config.toml
n_layer = 9
d_model = 128
n_experts = 256
experts_per_token = 4
d_expert = 64
d_shared_expert = 0
activation = "swiglu"
moe_layers = [0, 1, 2, 3, 4, 5, 6, 7, 8]
router_score = "sigmoid"
normalize_top_k = true
routed_scale = 2.5
balance_loss = 0.0033
balance_bias = false
n_groups = 8
groups_per_token = 3
init_std_router = 0.0351
lr_router = 0.0017
n_head = 6
n_kv_head = 2
head_dim = 32
vocab_size = 8192
norm = "rmsnorm"
norm_place = "pre"
norm_eps = 1e-05
positions = "rope"
rope_base = 10000.0
rope_fraction = 1.0
qk_norm = false
attn_scale = 0.177
tie_embeddings = false
parallel_block = false
init = "uniform"
init_std_qkv = 0.0545
init_std_o = 0.0677
init_std_up = 0.078
init_std_down = 0.078
optimizer = "soap_variant"
lr = 0.00459
weight_decay = 0.0
lr_head = 0.00747
grad_clip = 0.5
warmup_steps = 200
schedule = "wsd"
decay_fraction = 1.0
decay_shape = "linear"
final_lr_fraction = 0.0
batch_tokens = 32768
seq_len = 1024
doc_mask = false
train_tokens = 295100000
steps = 9006
dataset = "wikipedia_en"
Below are experts of layer 2 (counted from 0) of a mixture-of-experts language model. Rows are named router (the router's row for the expert), gate (a neuron's input weights, with its number), up (a neuron's input weights, with its number) and show model dimensions 0-127. Each number is 128 + 32 x the weight over its row's rms, rounded and kept within 0 to 255. Numbers have three digits each.
After each expert's rows: a language model's description of what the expert responds to. This comes from a sample of Wikipedia text that the model never trained on.

# expert 5
router:160138083097108138151140139139131144104135135103085125148150141131099120136138164104158153128086076120139153137134144104122200085147157172095162098153182163052080200146143179121135179151132125145096159088095115142141138134132180159102177134120125143126115082156188078073135164158167134143103129156075105143040055133100149119161176128121140064123175099064157121129104087133160167075101
gate0:138178146108114105084129113092111150148068125136103157109091150123104085149159157051195071093176170159168072072160141112095120166065115136094117195120114142193095182141164134112099126093150144145182106152164126175097148113189129170132127145146147092143214134146097164126142082096165151118128145117149100112113100111106164121158111127096152132121138098173119072184120123184128115170138
up0:119096161090078146183117166208165157146100094084176101161145109102141077177114078136113108175137109119167133178125086151147062106160096162094130162150167130161191102128184112134136130106156094153106118079140172097105153164174117141206152138110129175119119097147139192129101142092166145144138146106148172130109133143067073110073111163077118101144166102149092178119152155142134088134146
Personal names. Common English first names and surname pieces in people and place names, such as John, George, Smith, St. Louis.

# expert 39
router:180076137123116101136170120133144136123091114112064102102141120166135104161106149067155105071166131179106100203081160084161129087144148106094119124127157160105165158104149100182127189229134072106119164137149159148170127145120171162098153141106092170134096106221114141098127121101151105113148107128124160157132129124106185118171175110162188111098092113135120089117091151089165162149150
gate2:113128093140141124094151122072143128187148214126062176126182142164174106146150156146069150127120129133090168109096111104071177100159176119163154095131141132088156123117172159197114113126095094142145168090142115109124148160099116108077157153077101152088203060076165151102164150141129129107100116095148124157100127167104104144205170085126113166078091137153108110154159109123149114110096
up2:155129113096119102107113135146105085142128078076104126119066146173117131131181155156104137092177138143105116111187109087128129173117086177152126063178079120111170104143157138152132131129125110150122142089088115102121111173080124184134099180076118068142140105152040143130159150096158174077056148106163095125109144124126130107152079117165118197098149133088140117127138131069218095088126
Mid-word ut syllables. Word-internal pieces, above all ut, plus ig and oss, often after an initial L or l, as in Outbreak, Refutation, computational, lutosa.

# expert 46
router:157094121087131119084117140086122120144103149132114113124142187167171072124081116108124086148150104149127145119090148132126150115105059080113145121161148044087100150000168167123057097070127092120089117120139149143083087054168156148102155122149092139178124097160140129127125147120134074163172071103084131157109121110129118158130131105139109069111123134110192097133125149092140116158110
gate1:094087179145101142097111120165133082143167140150128094086136143114153056099102091115164103105106118177172145092059130110124190108083113096134121091123048091119177080129126137099100127138140077148104076076148121208097134081163074138157139121124155109165122166135142128116073147097135129114087200133128110101192108148152086080133141109082166162167132158126132137144157143168149140128056
up1:063131179145099168127071118167146129131125141166164172114132181113175135093080108098089122125151138120113179113145145103143072112097143099189146140156083090112120150149161142098141167149116089183117125131118092121130054104047086162077094105071176137138136174115171124124104152138134115108028156179166121151138127159064144165100119149071147124088102145145134152098105113169119177122108
Pieces ag, ure, ough. Word pieces ag, ure, ough, ink, ited, oint inside words, as in tragic, diagram, venture, Though, Barcelona.

# expert 59
router:112090113069142149086124076115127173140130128141117156074116193161159098135113090049189167089097124120113155134114103070175159153131107176104072121101195167095071158116173208083130134142107112086125096096158124194151126117140128145117075131090108139135114118208138120135162161137147111097095124134128156195134051128114163138177159150151135123110166135128148120167152113126153162097107
gate1:088110102150157118135168067107113191101173174069087145121161108183119148162116069096113106137101128102128105107143197109114121072067130171091139133131155119145109115152129141136122200138095172150186103166128134153136144156116132140125128130051098117094191064150097096173145160072140132103108077070116155187115136135177142108101137164200132123075119115152164109112157135106110098111077
up1:074171102093138114118140069155178183115186149136099115124121160206078159119130065125142122106128133112160068094150167067138145055097094126110154121108113123154121074143140135107088177115068127139193108148103166145127133108111104150133109144082139074110197084115103144139128112134127154076132076107053149183114155157131120104110170152142118170082142071124125102115161070152119129090100
Letter D pieces. Word-initial or inner D and d pieces, such as crowd, Domain, Dorchester, plus title-line equals signs.

# expert 28
router:123111092086155084085186089123133114110099115114088139155161158158185160148117128133163150155099114126089125121091129079131178137115113105106140093163090109097093094128155158105118185130051103095105179104127145119150130077099150156123088132122085121155119091113142084085145196097120138066080155099105170131109135100110164054087127061138106118140088068121153091185173142103177187171095
gate1:135122176096129096116097111109117117043137165164077134112077111164100139098121124145148061115126154164056179145096094087116104153111220089153157185141118123146082148189171126162148116145125169148135118117130184091171108159111128139158146147110117193141096145116139137113172154115102161082111136091096199097088131134127171116145122114125091173130111211161081144119111156091096140163174
up1:178127151070142086126130144106145087138089187156130129137142087112126152168101070164046142172144119143051180090069141059160132105139141082125131122161130151175097102141180190118124116153128127165073148098113111113149168113120099150127176130124163122173091133142135169129166139096161184153124160126130164142154108129091135088145149065102097130040138156136100129091109136194089157170126
Mid-word consonant pieces. Mid- or end-of-word pieces like ot, ort, ust, ident, ft, ision, as in pil-ot, esc-ort, Aug-ust, Eurov-ision.

# expert 10
router:150152096086115156096095145048155179135097142156141154104090176167152153117122145125143112102126095193141121127118140074107159141113184141094142107116143159144055116134141126158067110121056109089119145124199154104150091077130208122096097120093120122139091083115146041139138117169111079055169120163080149097075118115125120079158174114132082135129138099106173092158129106117124121125099
gate7:132183176137088103169165155064122152177160168159088109142087109132124068138133130116154125132136145173124149129134129149154101145174164128148105103151084149138071116098102124036106148117187088150111186151130121100121162050162119147087122180126095153090118113158165144163141070131158104171071117119083058137112119171100130134161134055145143073117159068116174140145164117164115145134104
up7:104106166125165092066107142137153092075157131143156055097119118139096180113105123126123112099075075096134141145087095167140167078123125172121113105074168127068198192136118177125129067137113135140105137133151132210119110128133107152185157094121123149154158110120099101082083205093116139074118133155121152147135122162107135156110121171149088149114170184095117094083049127136129119099168
Noun/adjective suffix endings. Final word pieces ending in -y or -ary, such as dain-ty, guil-ty, novel-ty, Newf-ound-land, Pat-rol, usually before punctuation.

# expert 35
router:112132057099125116119126123119143177110117133118148106119145156211144115209086093082134088106102104154171121140093122057137194077095158139063104081134172092135098087083164188144082132136085146101136131142119104177144097090146141147095166177125120084148093154125140119119140108114102111044143100157130190065163085139151138077106145164108109125093063115099114099106114115108126122099120
gate2:162125056143150149123065077105159169141132165175093140130137138151152141124159199165108069101141143136128124145125152114097185111141203149123085151182186109119102131130130196139091199103165082092103134150134121171111128129106079140145124110163139101157135096132136117116216085110148109088132145132168169166086095135098130095133141139123059142125120094154142164087129089066120199125084
up2:118125085159142158150126171122151162141149166169161114123133136083112101099163158118152104093125087126173143139076151173126148112150173139174095070175124163091086214081110173108063137109112089082138086161132085125106165114171154083163167159209118101118164070140107121125144164139144147177105162179083185107104162113152113089162136086077138161098145127125162153147093132069148132144111
Mid-word suffix pieces. Inner and final pieces of longer Latinate words, such as applicant, ongoing, extinct, navigator, respond.

# expert 43
router:208118098109087159088125129134154135132110164084124146129098150114147111179136048138226114079129095146164132189139155107104192130122181160107130124119156167129124144143179122160152101187103148134103144085147132175168123104181126189113098099099160174183074134133153123131107115146084078111205110094141162141078120137138105116119143118107150118144058079111127116154134124075145165133082
gate2:175062083184111084104094096045135160117101169137140103120123131109079119095185132069126147077128123127127112139137214173094138135124131120042138153167125102166103179234112130160186115154135079198120113138073162115131086146172145132088152143160155150094121164147121123111095095115150098106158111150129142108120105148083107109073122151108137138131115122136164175174131134158150136121140
up2:133123095110152125150089170105123120125098130084094093135090145128158125081113141103098116184124114099107177143172089110065096136081134164068188065094130123111135158132077135152126111159130114100112141160135112204132123127105147121114130139096123091136131050105105141185088049151104097103092099107168112152158175135120107170182072098133105080136137167053109120137119085154080181061095
Vowel pieces after B/H. Mid-word pieces starting with a vowel after an initial B or H in names and words, like om, ap, ind (Homes, Houston, Bottom).

# expert 41
router:103170137101071178067093123116136129111097163122096141115123149130131164193094117119131135175095085142121134161087141083160144130066117179151125146105141148128070170102121125086188170125114157161139080192148156133120123110130136140107112087112103107094062141140120121114069146097101119123183112171108132156146133069090123120211136098112120117133092139120220119193129119054172146068103
gate4:141203091139195046078132173180135121096135113133117118142097154169092136142189110112097160094105104091115147092160157103177132065128093165109158124111107154131152154102133153143139145101075117181184096163100074092116132123115163158113193137142142117146092098166150121113151100070162135121127100106143117175173129172111134186133100086118171151151115130115127077096049154120105067172139
up4:124066167095088200159149067096165155157136115121102116139225090107173144110068113161141075185094160133123123138089073159123126156120157122142122119131154101092086119179156106131122105179138128101090167102142176169160156097161110088138083100102143185129132135089123136074125118191086106159125159137130145126111136111129147095134136205143071166097151136138127139180196129105106166092114
Paragraph breaks. Double line breaks ending a paragraph, heading or table row, before a new section, heading or paragraph start.

# expert 57
router:137074102119115111199141113144134140090104139148147084110155137108154118150145109111250099101098059163179092159052167123094137103123109146148136155085124169141092148134146108110109155194108150114074138138128109128145129092173133135100122152151119165127099154147159096140125119170060088127177170150089120121123098105075113080121141150110162049189159138106141089170145122069141153075139
gate1:081136145138092142138142152133137188139179161164066069163072180129140161088133086132152096135152111132113117141179138114142157150096105114167133206106086135142189184098085152158118111107163143138110102096160122056152140113120119063165176162151105109107095070191117084112091179127152073116106115128121112152147096163062129139103174095112089111102129135060162100101120107121124100171161
up1:106103116119121164127164193083167149089153165115203132085143164104158107102144093111118158190094126117119121138103187065114122161177134043093119049104128070136136129094126077148130106129098108127171156212141114130128172132110153067100097157130116075125174105081144148128153129121120127135120182209136147141130101179094095169102161125167092135135105159094115141151129146107169160097127
Pieces after initial M. Word continuations after a capital M or G, as in M-all, M-assachusetts, M-ajor, M-innesota, G-old, often in names and tables.

# expert 13
router:093106138143060122123113062065128145120119096064094165116149215146120124135090083107128088119134140143171167146103184133118177130127167132138050135072170118086102149035128107061077101117053119100122178170156128113150122159163125148077112105162146141129106071168177132117110105129113104164100117130125158150127057110092153129141146123142124100180111132162130126112091161107141128154159
gate8:119140113211118129096123106073164088173023156092168131101150126055093104071160117155126152114138098147145189104125119100079189101154116069131100114130093130073105128117127134136134132154127187126131137123129136121214150146137109039075135113151145170157122097121146102068111131086078110149128134141094161168137146161127154157141116116092154152161165150165145150187167124123139145169111
up8:115089114087141131185114166178108132139227084165089129168077109152192137166114131097127126115135177129105110160124119125175089107103116173123140159122161105149146135119123122089137137161088094116150135165091119171046123107109163242182104134117136129105130114154140159168135101117140113155147120119128079051109116114089075102121153172177052088104091118110139143074129128098103119106145
Counts and quantifiers. Number words and quantifiers before nouns, such as two, three, several, many, some, million, and 000 or 100 in figures.

# expert 0
router:128115093127142138115116080138118157154095193156177116125106169144162129120113156139149138116034065104153141155100093078120151071101132161148085111125167149095156160110181214119115140187111157084151129105112162161165119160155094158109166163103122147109089113205184109131106177187123100080116133126124134161175071122130138145206138119104146128150127116112174090121129139134139184182084
gate1:082179146134135124163143098143101149114164109144113139083130074084121094079130122122172145098126102165056070163067167184115068185119147122153171116154135105140139107119116192122136164165147100133085136109076145101123126109095113138133105157187080111121093113154127179105154139135104086110088177077096083179123110070128141103119161093062104120147156109134120050143080103145135197150156
up1:122116110158133091140159118118055144106146093137157167110107142110140083101117192175112102094122106126116084158109160214137122105126085099127101136180093156132103082183041134091157196105158084139118195149078144109164126161122116172137154149176059150156143036117108169089112094145089145136086110144125114146115099115093128154161149120151122148106162059104121122139157122106071130123164
"end" word piece. Mostly the word piece "end" inside words like recommend, amendment, calendar, plus ending/ended and dash cells in tables.

# expert 32
router:149161143108083105169143095082091145130104191144143093101169138119113112112172151137142155079134091102085138138084157071198159193081128118073061135110159119121080079093140136066064082107156107120122129085128139133123096099198194150101133177156133118080099170139123122112132155138125111146129083092051154113115093144161114072120131126168168136158097069133137131104148150103123141149176
gate0:126203110172086112186094134099151087151118133129227175128132115111160084109095176139102109135050122116176143151147146105122158173114085115177075158127125148137079153105131121118176129132115094122199163130147122122154131144097118158142112084151126086156088124092118117097088173156150163123118149183083147118119101104187162104122162173129129167130100156212183090106194150092129124114135
up0:153153102140190109073184086128128177103133142118136120118203149126095126160150106122180147141175120175157159143124131175062058108136179075103149133160180152093133088127121116121165140126141143102143162103159107145129141184115115095123066161132146193129147121104144093160083124147181146084130161099188126120096149143137074126054094082095120121087141105107182123137103132137191123053101
Verb ending pieces. Verb suffixes ing, ating, ed completing a stem, as in premiering, skating, distributed, plus words like known, out and CJK bytes.

# expert 55
router:144105118111090105127065083071155140134123157141173125147117094151155120115085131113187135089101082123137169156124117103172169105108051133073121147157083155068155146139128112132099134097115131107141099133114142146147108143197150124131091124091114145116036097125130074024124125089162111114173091134114128110120055114124143067103152126191094137123119102112213106153123110069154163128155
gate2:094136150137114217142131123106130083152053050161174101128138110119173112155104131129135137103168080168105130161188121080110142123150114149147104137072115103096154143127108174098110125148112187168091156092104053120096132152189199130123127168137136087090114109127116140066132165154122102113144136117080120156132137095088106102121154139054065123130087164167122143088162119169104153086187
up2:141172149151117193116109106084148115122082059137137131164106103146178102149126149106173163148148108138114122117222146116108177141164090097112127149062148128125136177136082172127137134156082192180121146074092093124121151109185147118108151143106118051097135152175099175079151157133081111060154138170104157157154124096084088098132137149068079098124105121161120112100166145128070124099144
Year-initial 2, acronym letters. The leading 2 of years like 2016 or 2023, and capital-letter pieces inside acronyms such as EU, AUF, NABC.